Below are experts of layer 5 (counted from 0) of a mixture-of-experts language model. Rows are named gate (a neuron's input weights, with its number), up (a neuron's input weights, with its number), down (a neuron's output weights, with its number) and show model dimensions 0-159. Each number is 128 + 24 x the weight over its row's rms, rounded and kept within 0 to 255. Numbers have three digits each.
Before each expert's rows: "raises" lists some tokens whose logits its average output raises strongly, later layers aside; "gets" lists some tokens that make up at least twice as much of what it gets as of all text. This comes from a sample of Wikipedia text that the model never trained on. Tokens count by the router's weight.

# expert 17
raises: ":", "\n", " with"
gets: ",", "ing", " and", "ating", "'s", "In"
gate0:114106127118113133156118097106135164099118157161094100151056174130127126129130101136121139098154075093147100140145140141126083144130147160161124151124095123134133119163120133138137127048122150089126169093130131147120181155117131124132097123121143161135106149137135109104135114091120079116101169110157129154123115129085119132102161161101127138141096163099124093073132135128135160122090130154182114151169119146105118157116142131120169123125144108144134107133131133132157112114112101
up0:106100123083104144125168142149085149150128129131156161116119147140126159174170106124146125070105125122115144111161153137111119153146154120146107128145132121138147151184098091175112104127143136102140122121107118144172142103092124143118076117099108053083139157108111141112167153150171151133114137077087142139096155114131150116089099149078117146108109095123150129135153121095151111102129119150162123129151150107137139150137158158118127110123137119179153113120132108150149128142128114
down0:146119105137128133101136159137132153153147117154152112150117170122153124177113130105129135107170139137139136199150085115144123154108105120114114124109118110109106153155125126140130130133116105170110090100056141154087172124180088100170132140096109183168081124112142119126149124091124126109117108142139106128109122116069106139130082089127131127140160153145097135087140138141130108115124154137129089131113155096091154164104130152109132113128145130092104122176137133125126149129168123
gate1:120168078134162156139154113101087152117138198144155151107113129142182115116140102140115112111115105113136141168110145131120081106142146121148130140118114113120138136164117100141152108145092152127118092119134099139119171156109117101119140099110143104119128142156116133146132098111117179133094160069078127131092172135120113132103085159124120137152113137092100121146120131153128112132108088130139122098152151097146180096087124147113101172135156149162148116155110096097134164122140097
up1:119110106113111114120117084155123114113126129160166103120137120121104154133116141115122124167194148114096127150150135178124157154121130128175150109120126141147140095114175136139155115126126144075149187120118154119086085125135109123139133143103108115144120117107137098121141159123101145115129172144147133123114139090136117086159149158120117106153126115139144098101087112153124116123156136156103066159139135145116100142132185075115108137139101113134096133185155123152136161160121065
down1:138176134118156132104106140151160146120155114150123113122119116136143083095156134154144172139087124129152111146171149129150138164167102137137087129147128149089102112133105112136118110131152087167147143135144111135172118095148091112102134121119134168102076143131135128094130136113149140108105140128145128120149122126145070143142099147118117077116158176098112131157136095087148160133062137123145096069121146142124115144152122109068107130132127154129089160123139140134112118140105071
gate2:128102119182118072146144095107164170117170155117119138128120163149166098094155089106104152112106130109131122113110106179093088113135116167086146118145104115126124119114157111088143120101141108123090117151127162149092150125127116123149128100150133167165094148109127147114150145150114090130082141152113140114132134081130130097156143106156164123130103130132142088155127145135135119110131146082155089136126149061172137119144097116129137121137106098108170110125151166130109138114128158
up2:076092105091146109134119161106163165153112184107144142125152117153157109114106105150132102120115105082163130126162140144121100130126073143129123140140122116176103145158116096122122105087164123103099125136122123111127150146092154090103111086145135149151125146108101118117165167142161128187128140130079139123136134085129117122137144150081145140129137110109119118135120122087185122117115108119135099097154162108181108125145141137144102136157129133064119120148145142127126093135104095
down2:099099143122147154130178139092090160113133153124117114104106123147105162122142167113167135139172146119130119142102148118140085105162126118113168096111093147106124128128119117156125117156147142172115148123169159151121134146163108099149127119118110128123157084131111133135166117147088118127106144138108140117148126135140115141130152119134123104107062162088162124124130155114115087132127151159131162133167150096094108099146116082048146119085148114187104147114128137130130131100091162

# expert 28
raises: "ang", "en", "ram", "ark", "omin", "ow"
gets: " d", "is", "ate", "og", "om", "ad"
gate0:120124081173110076137122071133125134136147102100137101115126104123176102132146158128115151131112119121120145123100160104136163095122170136113172134160094110118110134132113093144162148121150146146156134114125124068109166147137123094110146125128122114093119120165122170134123091184106141119136141190114094156149173089120112097091134113166083115133128120125139112127113113161107148159170146118156147134139091134163127121137128101098135140130141147126121139149132076156151163124118174
up0:101180096164138143133145104114124122130156107141119080122151134103142154133105155117099145107163157152094128132075101139150131113110150121098162126155121125163127121107123114125146144118135156094163126112153139167102131132120082122080137165087128118128134146143111102093127142135084129148124141175142083129104123132119120110130098154123139097177127078148156160110157143160100121103122133159125118131147079150141134113101131132136121086124134193128129085114165104171121107153103074
down0:091145118150131161111114082129129130113118130144130131108095143127111125153157114124119106144129169154146128187135188125126110147137129100149109128139146113132090120113102082149124172158121145093113139126143152109075126112123145089144141086158148106100116148089198124104122111123163109179141162122119119156109139163095160126102109151147088145137118141142190142129135137129131130121147160120154117131118135131123107081103163133110099129144101134123091128140088075134149169137070139
gate1:098173132141118161134146129116121144122145091174130152099170119109076142147139086144069120096125135126088103174151170107119126135136145141166127100105128149121131114167129116119147145128125105144114151118130078133120118140134107136135157106090104176099155101109142129095149168094135112149128100151161152131155109120141152138094116132132144120131111153144101129124144120128162123131118136117115112156098145198150111169138149131135134126095107163125143125130188082130157090149064094
up1:175106121132133114137119128173130115117124123095135103143078171138153125154133171132117169147130125151145128105124106143132119121139084108087158169147142084160107128087135095147124113129143085134125096096115170158157122146125124128156097118156153096159081151154076170166137087140167127123150141065124127149125128122124113106143123144139105129098175141113150128092125133114088136130131116155098142088155146091136141057101116122127140107138130113118120091135107134105116128128175137
down1:096171128091146099156116138153158108180163144112095139140136161069128136122128088139130076143153072101143114114138091105121129109123109092093113150102156177143142109139115081105158107129114145120173137119181111129125131133136138144105132117089157112184094122157121126136127124161105122144133158138106123133124170129130160134165159097124128133140131168134104115122142114155134121134107141168136162135124125145119156099111079124146110122140152110106107110150061135103140124126162176
gate2:168095120132154120177115119104141134120121126126145102125123059130137147117131148119169132137140126146126114130147161139105110126124134127168090089143129171099131103084140179142104113127175104099107107145118120100150159102111138119108150137119106096115099158108110147141107090122144102118116114139126135090144107100114161154172100153134165126170102114092134113138124152178124129104115090115131157135162160122131154143055142126141110130129173162188129132093127153150152130097143089
up2:129100139089095144098194152143083109109059078113108121159144145134116109119110145088094122115162099113135162155105152129174114121148103140140116134102138150132119170142141137072093153146115154128121138090144119144147111109130116159127128100128180105155168123160152108110143113125113102103131155142111144182093131139144149099101107125119127133136143115124134128139108112098111135112106120131161115103121133186119126117154131151132166121138116133082179095127176133128108102162095110
down2:144138132097106143106185157102094108133156163088109126132151105128176129141102120141154124139132122119100109097147108133117103147132138152101098156145145144086133125074141152123095070176117142117137144119090122141087099173090144128142134161155176116117080093124180121183131128134154118123124137114162101126131120150127146154080136109143120116114163148124103124117116155129112122158166163078089128100126126110122150152139154134128119133155085144143089135113079105119149134118139108

# expert 19
raises: "1", ".", " ", "5", " |"
gets: ":", " |", "-", "2", "1", ";"
gate0:144135150135082088188162127130110099114136141165084127120099132106114133176061098115162125121133152110090139098139110136132124133172175110153147075130171104165090114132125141165145131108181125112128141147124116149089158127148097108118138110082148125157139158113123151101077132087142158105133105128112114127132143122133132124167113146132123111129143099124139106147098135159135085127146111149125110142129114137148137082107134132107121164165095137140137102128146086178157142129163141
up0:134171137131125156156109116125045158135061157126148122128089127135103108124142124156128094130122148164142104143105140118125120105148092093094115169116115159155131150084139089090120095119125106110172107128109144128126100176149129131106092149113117115162113109138110118159166133147113133127147103110154114167117152121125127088103133172119132169117118164145075122117127150124103153123152122138119111136130144136120113153109125135114116116079119187171061143154121124111141114161137142
down0:113136131158103131148133136158142158104158157131078155133097147132104131116149122157144159101124155109129061131151121122136121131147124108161128139113142099155158145150138136101129105097113151120121122107141073108152146098117170083156143156132110132128099110115139142096081154143122101087120144148126109106168133107181117141097131135109151159099117155102124146140118136110090116180126172142117082111172158143074102113146126118158100110126101098128120130184149069140147146130154109
gate1:137106084129103150148137111138130156118178138137116103136133142149166137096149110137094130118122091144145130122086115155110121141120113136105128184116113122118137136116100130090118141166156138091119123101165092140142128159144099142109074094117150066115107113132179133100140074130102089132114128070144164165130101196124135189120162145147164141128135131120142147129136090101162137113130097105112143125095123121151142122147121144141112122098111178130133120095115139129126117142185110
up1:140136098110147151109157152117131151116099149124133115103118147121099095097092087135143102102152144102148180129149111115161128121142155148134148109157135116138142152127110143144157142086129128129090080149120103120141152115149107096133098091132095151076126173149148105164126085157144153134193089146119142113150127147165111115129099130115102131180117120066149117105121156143098117138160118130109123136149133106122149052152142135095122147106132123154096170112143159127134141109125173
down1:143126182104132165129096135089151134151136120145143119076162138147146115109166117126114157119112147134134138129143128119146098092126129125101117187124148107155124103153102166148150142144118134122084142121144109127134114130080136123142184167105158120146133137102126146118091164107139123131103097116136115105107121109053154136107145148148123119161101098118165103117078069104160145163095140142148150120131132093177145176090151138142092096131119132142083136147136136135110154132097141
gate2:087117110083139173119160126151142121115118112150156119068126119148153106136128109167097134177140136109098181104127134106130121120127154112173115124131112109122123147128082124114153122122176122151116085136163146120119149143148100105173130140135128139059117143140103088085161111116144165158178089073150131144129161102149111119093134126151105131122119130150120139134116106151158119151098112129108120101135135112123112117095119133106142123134147155127103136130131073122135204150164105
up2:143117149134096122122129110151176083124143125128121111111128168119178136169100119147125102126164083130113125126146171122127139136093133140089144131113122126103120136124126100143138134110148107131143184147099132124139137123096108124111135116114098155166163111079133122137126084130138104105088124089164144134097124139078132114111130115075147115145125091126127098211088159138132151123154114104154167139121121126146130153165126141134169119149139129174124077110115114095081163172154139
down2:146114129131153123088121096135163090123125090112157095107077133143099150133139138113118108068127113175118144127133134112157118133090126135136141118106141153137160136111112155099128143120068148163124178135119117098120094123123068110147136132116137151098130123105157113169103142139151125155108142116122143184140113141164180143135099091176134134130115109151108076122171148124124139151099162119162129133107136111163143106083139098132158130110170171118157133155101128133098128101113167

# expert 15
raises: ".", ",", ":"
gets: " ", " re", "I", "ers", "y", "or"
gate0:144108166090110129127118114188150136138166092072169127165125119131154111126113125117115162128142162154149128106144158129119107106134085151162149135145119148153151154136112137116125137134149144142103103168122122157124130108120103098107152086138089131144141125134127131192155096144138106119144102139128099113144084103130128111119144154051124090148129153103183101078091138121134121124152127105120111086129158164096149146159134157135148151107108106110127122114184109121119094116143094
up0:133122155134118129133143153142162114152132125102093147125123157077133136165098151100101093115118135114108107121122056102129139135130104155180151123109120175096145083109160084133144171136115141152099125152146102123135141135138123128137130096136127129120117141097122118142137125124109128166091087102099110157117163114098124097108151118120120161145171086143165117160100130093129158110125142133131137191115149111165144109166119133106175120087136146122168078083115122093150131166127112
down0:118138125157121085122146112140109094056085125137130165175128070122143136136145155171112154127158139096114121159130143143102187134151151109109113089139097141120122145115151145141116109107124132123173109169174172121143072112135127148138163111081119153078093137130104136114128109124125125088132119109068164130087143114128118126140134112140175129122103122123103137154159130102121117147115174136151101114134164091095121168126120130120120134160106109134113130145144141163131156154143108
gate1:090155154125083142145053090145153147133114126095093156123100116157125174103140103136129133127115129133128101105156115083093116175148143118136126088157124117114135092167097120128102136118187126098115136159077143143128138158111120143095122152159167079136106136132139136103131114102149135163126106140178163130117128160093151134160134080129105137137146107118133133137134097075108129112137107104141166151106112113169126107157151120124141139121143164125103120177157131112100104123142123
up1:113180129169136131132099102174101115111087131122123128126088106162122170095111157108113145158163153137118138129103116142115128184159138112142115135128131107158080139172147126101113130113140178098106140117135180136137143109122111137160133129158119109197143156127121156079150128115129156122153103149148159136097127162054214105165121127131116105145148112096135124129113164132124129136167113151107119121136134098114133079126117137149155101129136096127124134128141118118108118114132118
down1:139077139095099128115123143111123118135109087116120115161143112126142133119147130143112137135171088073154154148130122108144085152149133130162107097166149121158107108140169133137101121137171129174077107135134108132148137113162108098150148141116098118143156102161107151128143104147122125122086123155111170139110131138088119105103129090106109134138127108120112174136125160135127097123134180103114133044141143165104160116150150142149130108125076128141182111141135124146154092117173109
gate2:094136106086121119132105125148165131130117084065148149129170158096101106123152136068157133137096159118134128099114182131140164117147139110172088085103102144124136099150138100112148129086108136149111169155082166110086109141135126143160116133121126112138097108120140144175146129131173150128113148157130152142105105178139128097125139124145148159119149109142124134129120116133150107085103112153144161099166169117144089095134137153104127144122098121156148092103116117130150154155110134
up2:173140142132130111084146113131111103160117135132135136128078080119131127131146172145155100107149153093140106158163095114072124139106100149133126136152134144118097126140128145080094112162123157090158093118172109101106125091106100116164104144100100161143110162143147138119139173146092119077132118127162115158149083149124121119122074130172119121135173102091094139163130143154107130160142121125101121161125131113137157121109167132122122146133115145106131125119117109150178170125143151
down2:083159131107090132121150139115146121145107111150103121136107179158162135094139132130140156161104138131169086134110155114086143131121091088111125137064118167138137144123146111131162146145142161117132169099089147120078099133098169132124104143135149132162109164096119090156099169161178134123094115124147114148090150146197117127110145093147101079128127149162121136112127120106167130101110123150140144149138115149103089100095110114125156159125119124142150111143112129133108115143114127

# expert 24
raises: ".", ",", " of"
gets: " |", "one", "as", "az", "ell", "ide"
gate0:118135138144121141167175142139121121129150117153098114189144104136112137096106114135115070127129119116121132126126153172173113128156115133103141141142146109132153161115132148138103100130107073094118115154154077167091096105166134148130137106091106061147149127100143110137130116198133141114111138122139125122164126128123124115125156150149102162118085156120107149178097134068111094144148165114085137084130117159148129136131119122117151112145144146103145112112133131153088142116106162
up0:110151114168122122133121149132137150116153116099176141152121112158112108127173133168071124102100136109144127155159163126110145129128081128117103133112169157132142156136126125151144119108147090144124146167113111152076135095115151157163139113118081100149159128153089130096098102142148131096170133151125124122167086107131148128132165098108116144151099086101088157124075137110134147124144105120123136124169129124133110157117149129107161139086160133093154119122145096159069107104132099
down0:151132117091113109138113098157118135136121125124112115139150129163158130155137180102126116145146108135105117093118115118120080108111141133090113149105108111083114201114143137091164128132097155132147098134152123125132137155152117077142132137128100141122139135086140120132132145151128126096128137181138091097136148112163145134168094120136125136148148110114145171054155138153103153118132118162134153106142171133167109092139160117081076122110158065126140140099116165134145125150101105
gate1:099129136143154148129133137155126101101161162159155186135177165141121138125151114158125101163117077107157093130132165122155084111134120177144068138120126169139120135189127127089144119081093144108134134097137109128137099119140140100134104119114122123158129131135112110123116117127099135100137116144138139101104074142101154173117154087117123146108080092071130137180126119110171152106133124114136139120138150124117145139125129105125139169094126077100115115141126146123144160122129163
up1:167123095114126135140128134116127117106148144144184107159149131107129156120151089155143101118148127124160104125120188129155111153141104176139110165163090112139154149153145137128170101082154140139117166102079130139122150120136122128138083164123102102109148124101105140131134119118129156125106118167135122105155085090153133123142160133115121119143097100091125184126093091129148155111137129179126143112118107124113073183086143122085126143136135109101159111137115110088085114104133129
down1:135122157163111064146139117135150131171101131106097105117180126170127133086123156123146141125112109138115141132093128061109135127122112105136109123100101137164143131121157097135132147104141109139123148163153103157154136152140133100111107139112071143141134100163098097126134083103131123145151161135117164126127170125177124131114135166111124142107110159127110177119099145130175140129178132128165117106143138070125113115148132090094091110113124104156139127126091151125149087097166152
gate2:133070135116155171108121130131093139144103139139125118161118073084124104134147174073117140145126178139132121130128149133125142116135173187115137104091106120123092130127161127156130111150111137169142131131132139137103106123111144100165086096123147139153116139154153126138176114108138126093145138135106169149131141133100150085139117089084156137150111143092096164133123125124126157124067104123124125113138105110145139137081114173162116143143134156115092136124148068131115130180127136
up2:146132115148106108143135145131143112100145168134122134104151123117157112166128168112131113076102148093103096133146098138110126112126102133112118133159122116142055110152139154101085096119131130111094101089097120157145156159129128087079121145086122152124143167122107149116140113124165124146157133105111123136104052118156141158112063136151106122119110178118175105123144117146106121130122114113146138123127133143102130125126186115134135154146155153143164150119156168146142078097155127
down2:125072138137147148143130134139126119088129118138110140115076173142135124165111153139150125169129140111145130141092166084125131143112080185091168153098125140144098104117140087123142154140116164164124102100145157093109145128126129111157131108134160124107145141100127109123104133144091132093134133177155121115121092143108135118113125146091143121090129120106143106110124106119118106103159122161158129123094126157182133139114113129206095131118102146138123115163166141151099184142139172

# expert 7
raises: "-", " ", ","
gets: "5", "6", "0", "D", "R", " Pr"
gate0:165139104114114113118172118119119123092114109152107089104141107125142116165147132127164177138144168125133177147126126087131131123146108163136082106150116082103123134134103135130171161147094143141145148132099110135131131135127136139138086162112098096090158173110108172102160125088180133104100147098141139135121110163165119145124108113125091081141128134111107129142105125121130154081139118124132119156151169132117112160115138143135096145126078136168103130091100178123127106161091095
up0:078151152053111134118119073123139129152156121129186142123106109137121110158117112164098135128103110142131100146127129146125106137137111143143115181128090132173140097149124145140135168136151110159155070133124152151115125133074101165128141139101139148137143119130121112115111127147121118147130124091128129113124137144127152067099152144127138149158155146156139130123134145134119147150102134200132092124149090110151076161132108131097132178126106149128160097101129097149114177096138107
down0:122095110171131150087136135133150086132130106111115147134165119143049133117149124100164104136107167153128121084179136163138146173102103135103151157104145157114125077126093115121133116118110138110147109111138082143100153143137141082149144100108114135136117111109145092142172115142104090118139109123088153150142099094157139092150156113160127129121115093156151138100163141170088135137130133124129177132142143161151119118120139108185119130142151085126106148132133120170130156111138144
gate1:091157155117144110145127126124130133107135128092116121140154164110092086121087141157154141090138130130055108145110107180127098143123139146129097120112100128115135121140179127129147075101174113163127111123104137121110152137117103166111115165160147132138146109141106093141138120129139107175134136176102135113126137147138111086117115114148125114125177148097128106104141128147116176117141132119123136170137175208104176107111116133119114130106114133118069114104140085131136110108159137
up1:129167093109167077139140111113175145133102132065136165149139120118159145112127094182113137089152140088109113139120164169126152136125077143118106116089081127093120114157192124129116101108143101139091124088081098127100141126131104166109137136145126138159134118139125127122156102124136148103126116147179157190150108109145122104141129091125134119150100127121132082151137155107144125103144122143162119156139140194141120127144133131112128121140136155115115113163129142104129139120094143
down1:105118116115072101138124159153095115118096094106117099121113143131117127126121116106095063129136122139153072136139167127138182143120098184133147108119103125043170153129129149162159138146117115153142080124160133117149149174169146131122106156132150168147068158164127098122147100125132116141142131125115137153130117124143142123146124158129124142117130104140127095136094124143133129139149141111115095104105110126125142113156081129145159121103179154125162135142096116161089130161125144
gate2:162093131136150115122167108115120108078154114082139165120098145130131157151121147102132108083144099158119066113160102130149104151131160137119155124129133115112077141143132154169115087164156121119153129111138094159119150097126127140108152110094114142109143087109125116117149109145141140167147160139131115131159185147093120111150111141131116133136102123139111092129120182106144108179134129148102142091122155086122129147161115098093103135108146137151096114123145166131149062150163137
up2:137146076149114113146124186115173107130094140144149097091118132127099095152136159145160108140131100127144117120102070146101128100135133132126123158143190115142103152106115121117138106122118155126102134119097175104136122157134118091140157149160148149128109120137116109173138096150115114122161162102104079188113144136109141132118079132173126126122160147153122112126108128134085148129140097131133125063176109152145112132099133133122158121136155106085114100121167143084095128137112136
down2:101098165174134150108111154126125131110110168117137106140149056138127090136138131131115101123127116132125132117137106156138081103118126185122092110147221123114132134117090144124119112144124118133125088125166145115122116143101142126118133122109153108163072164110114131100111130168123127158146103146119098142151147137128133096144098081136131091112138160130135125131124116126108102145163143094154118153148127101092158134128126159170096091107108131184120115128166157116159132187137127

# expert 22
raises: " In", " On", " The"
gets: ".", " (", "\"", ").", ",", " \""
gate0:144126145147153141090111151135094154113143117121157113116207118136118133177114127180121138149120176119116093095122145104114101092123130141084133095150102158136126133138126152101147146150166148111113134076115141103100142132137114151167106126096140095146151092147124162106107164161130139116162122114127113094140083076140140133122121134133123150121141089127115168092147144132112154156111112145069135158122145124103128092097130135121110182142156131130142152107156152140071169127122123
up0:092148131099122123182144091129182095109136124121148139136078148117127140118093125076107139086138094154133167135146133140116141165110132135149144136098170098144114133135131106145163101109115158149118143142141110113138097130102119110072148138156098126113114151141160110151101101111141098136096096124125139167087145161096153091127138113122154104140139139150157131131100125151150084099159157136154088104141103148135134182159120151140161106121095141124132109139086100119170068148119132
down0:139099124132154086107120137171114132145126130139112150118159130114134139149139110148120104143109155131115128099115140126133096103153108121114120140138122139151118119084120122164093112183106089115160127133121094125130105135165219150158136144118118140139150082099112142111140139139141097124154105125149088100145134116149117154143102144130154145102101133126101159181172128133098112134109127115077150150097120146108146096135123112236096168136117113120126165128117163146141122095099127
gate1:118140109133107126118206174137116129130128137130141156136135090170145107097126128177148121114102147172140104090160147133177148106109159143142142133145102138131149086066103136115144111106116097135156142122166117142095153102145127111113141073121185137146128114120150130143087114118104106126175111108146145109171122151126127146118103178155119120120134147121050137136137136132157146135081123103115123140121129119111117095125120154118150078121156137123151133148158139091120156102148159
up1:113122095100124124159136124171144075106127139131163171112118122107148093113097130164136162126137147174117136138103138132127122108110119116125133116114085117142151113082093123113175133100152129154091100124118153162092111113120093130098157090089152101140161114124103133112102123143100099163145110104120116154176128157132131127121126199138136170134138155149084139157125130140123120096095149123138137135141122117104100109125110184105169068137165138130154124116145114072135146104121165
down1:099146151154113176194123132116160153082094106119155139143112129114150156120125175120077152110148089098082114152144097102091113158167149154113151103138139095098141112140152127136133142154149170134113112143091158122133148119142101156141129131092140108127133101128122137136147127083111125088146085122169133148135131112142114136142113134163112115139122117069198128102090127120119088132135169112146153091179138131132108127108126158112140121120142137125136133088121111158113134073125131
gate2:127126096114083150128147159121147098105144135088152148152147149094114124098135142125106121118123154164142133117137085135133138119122144153114147126137128127106111109129089138105155166117141172125145144110085150126129195109126140068130158071126132154153124127101138201144101110116119127150168131138158076143150077115104129135122136172106094100165151132110127129130139137153132140115067137120128112080134105130169159103139123104120106160112202094132135120117111121114133138154117118
up2:150174106084141099133061118124126135143117147134122122105104129114140100186117116114144143109131116109110145139117151138122117142144103108143129136168101135148142138191127123123126069127125116093111131106159145147153064107128120164116127213133131109096128155125153077129146153156139096129102141152112122113078145148152125112181137089136122127089127130130138128115140131111152092112195142143141143154115135137140082179116147133119157108161125144154115130129126125109150089119127157
down2:080125133135139106097139115165078106150107142123140134096115131121115107127122110147142141170108172140134125097131152126172131143094091104150137168102138141151126137064109142106107147118124137141154112125149110165102112113076184147098145166156112131159145125136088132093108102124131123138129149108107130123117127129165120156130162151140110146112113170166075123116188129166123141150080102115094128162094133133112146128166093118155107125102089128107115128126163149129153105177149146

# expert 26
raises: " and", ",", " in", " of", ".", " to"
gets: "ion", "ation", "ment", "ction", "3", ":"
gate0:108157125131178132144162147110123125164136121173127159134096113153107158148094114108125187081139168101124135134116083137118145161113076103102088122081144156138127112138120113121112094136128145108141133114089137114121139118145160149129155132135152139111118157140127150173141130125144150096155128101077117171111153117128085110124123141142109132155127121155120139182178100111152137133121101106109096123125160126136053075179144151133141139130121129101155149166105138159131128109129106
up0:112126106075153141169146135150114111137113122152167120098108120140101172128108140121121135118158140085112161148115119146147139154142076151136140093157135117147152116112149111129113093112096146107116128122122104135153131132155123156130113150126139097108126144152147106161185126154074115115152080102108158168085167069118098087103139167133110119154127149135112142143177121116159123142129122112121117109142160156122037099140126132114137142109111128096165132166129106164145118109121114
down0:147179151143141138112162113144136091127161121118117111120102122155139175152108163113077118119129171127101097130130159166152119119159123138111174122158157114103123126124109167126122109090138126113123112136132124085100122128128099123131114146097122159117121124140101157087142168114159102113153102159100156120070140106091097127117118171124132136144151075144108142125121100148089136147113123136111108110170212130139158085161097140152132113106161114135154150107169131149112114133140092
gate1:102135109098152142118108160091120091151154161124089106161093104094140197119126167127098118166139125167116114143113110167104120171104119161135155166157144123121136108155085118133133103121113133124145126133115111151141101194153117119171145130190141123143129116077117083168121101089113140132140119144139118093142130138123139123154140093157135125141080174140096121105097114164129102123160119097151101151135106140121100151104131103131127122111124123131076112101162156120141150129123136
up1:112123130104089142097135112156135143146134101135150127151158114109149069164121099154126128101143167103141202098126134126126146098142129130119157101115104140115110149093129106113207123100162097136102070099099128154144157073147113126120113174108089171108135188124083089108133150139130144145127114152140118130119129140173163087149119137127087148123118083130116139122130152152087110139120133142156132155138145134109126121120153104113110143156094128168146128116135112125102125114128120
down1:138195134111152146095067134164138148148160090122149114105102123107126174144122125138122106152140130139125158141126128136133105158083122141113124111139144184098122139113083139141123159110128147132110132119130154137165144139113110132092138142169098120175111123119096121134130125120100112151123159126130119147174137127110081152115086158121121151137123126086102141122104111151102149111176123106145149092172081125133149122118131153135133099069158070127123123150100183108070134143142110
gate2:131115108123166109127155149143138127142103104132074147126091161116106126123172149114094093150152088129175146117161158142123106138143119142134115100107107113093125137118142177096147103080102119161116124169147149132124126124097129150103133089117139140130134116084178127091109144149126114163104145140110111118128154148071136154163130169151122161177133131151128109116122112125143084145149128103157149139137113142117163115147163151119144071141068168154113105120114166094146152109147109
up2:141120121102121143119118096180146155116119119159141142193124106084140172172111149144147144121124185108124109154112085124121073127125099077115138115147130098172117097153116089124114108172133142095104135118134155127118118154168130113167177142121134127103129152150110085174162116095087135112165083100120174138114126110114082113110145101121123109113143107108148143114114128139104136119122130107139095119148082136146116149150091130118170155120158157137118122146128141138151099113106124
down2:114092138122143110104134173117141165088155127111099117126094202128149113070167130118133135142087119103137125133089104084164127133093159145132177111118162125082143132154065155126117119126115143121151148119153135155149107106113097096126159112127127116142108151074113105111121124105127132115139109131098159140104112169129119176126115139096113127150121116158120127153200154128156113078139146127164159130145101117134133155129115141143139129119124092137130087129151166124132151111172117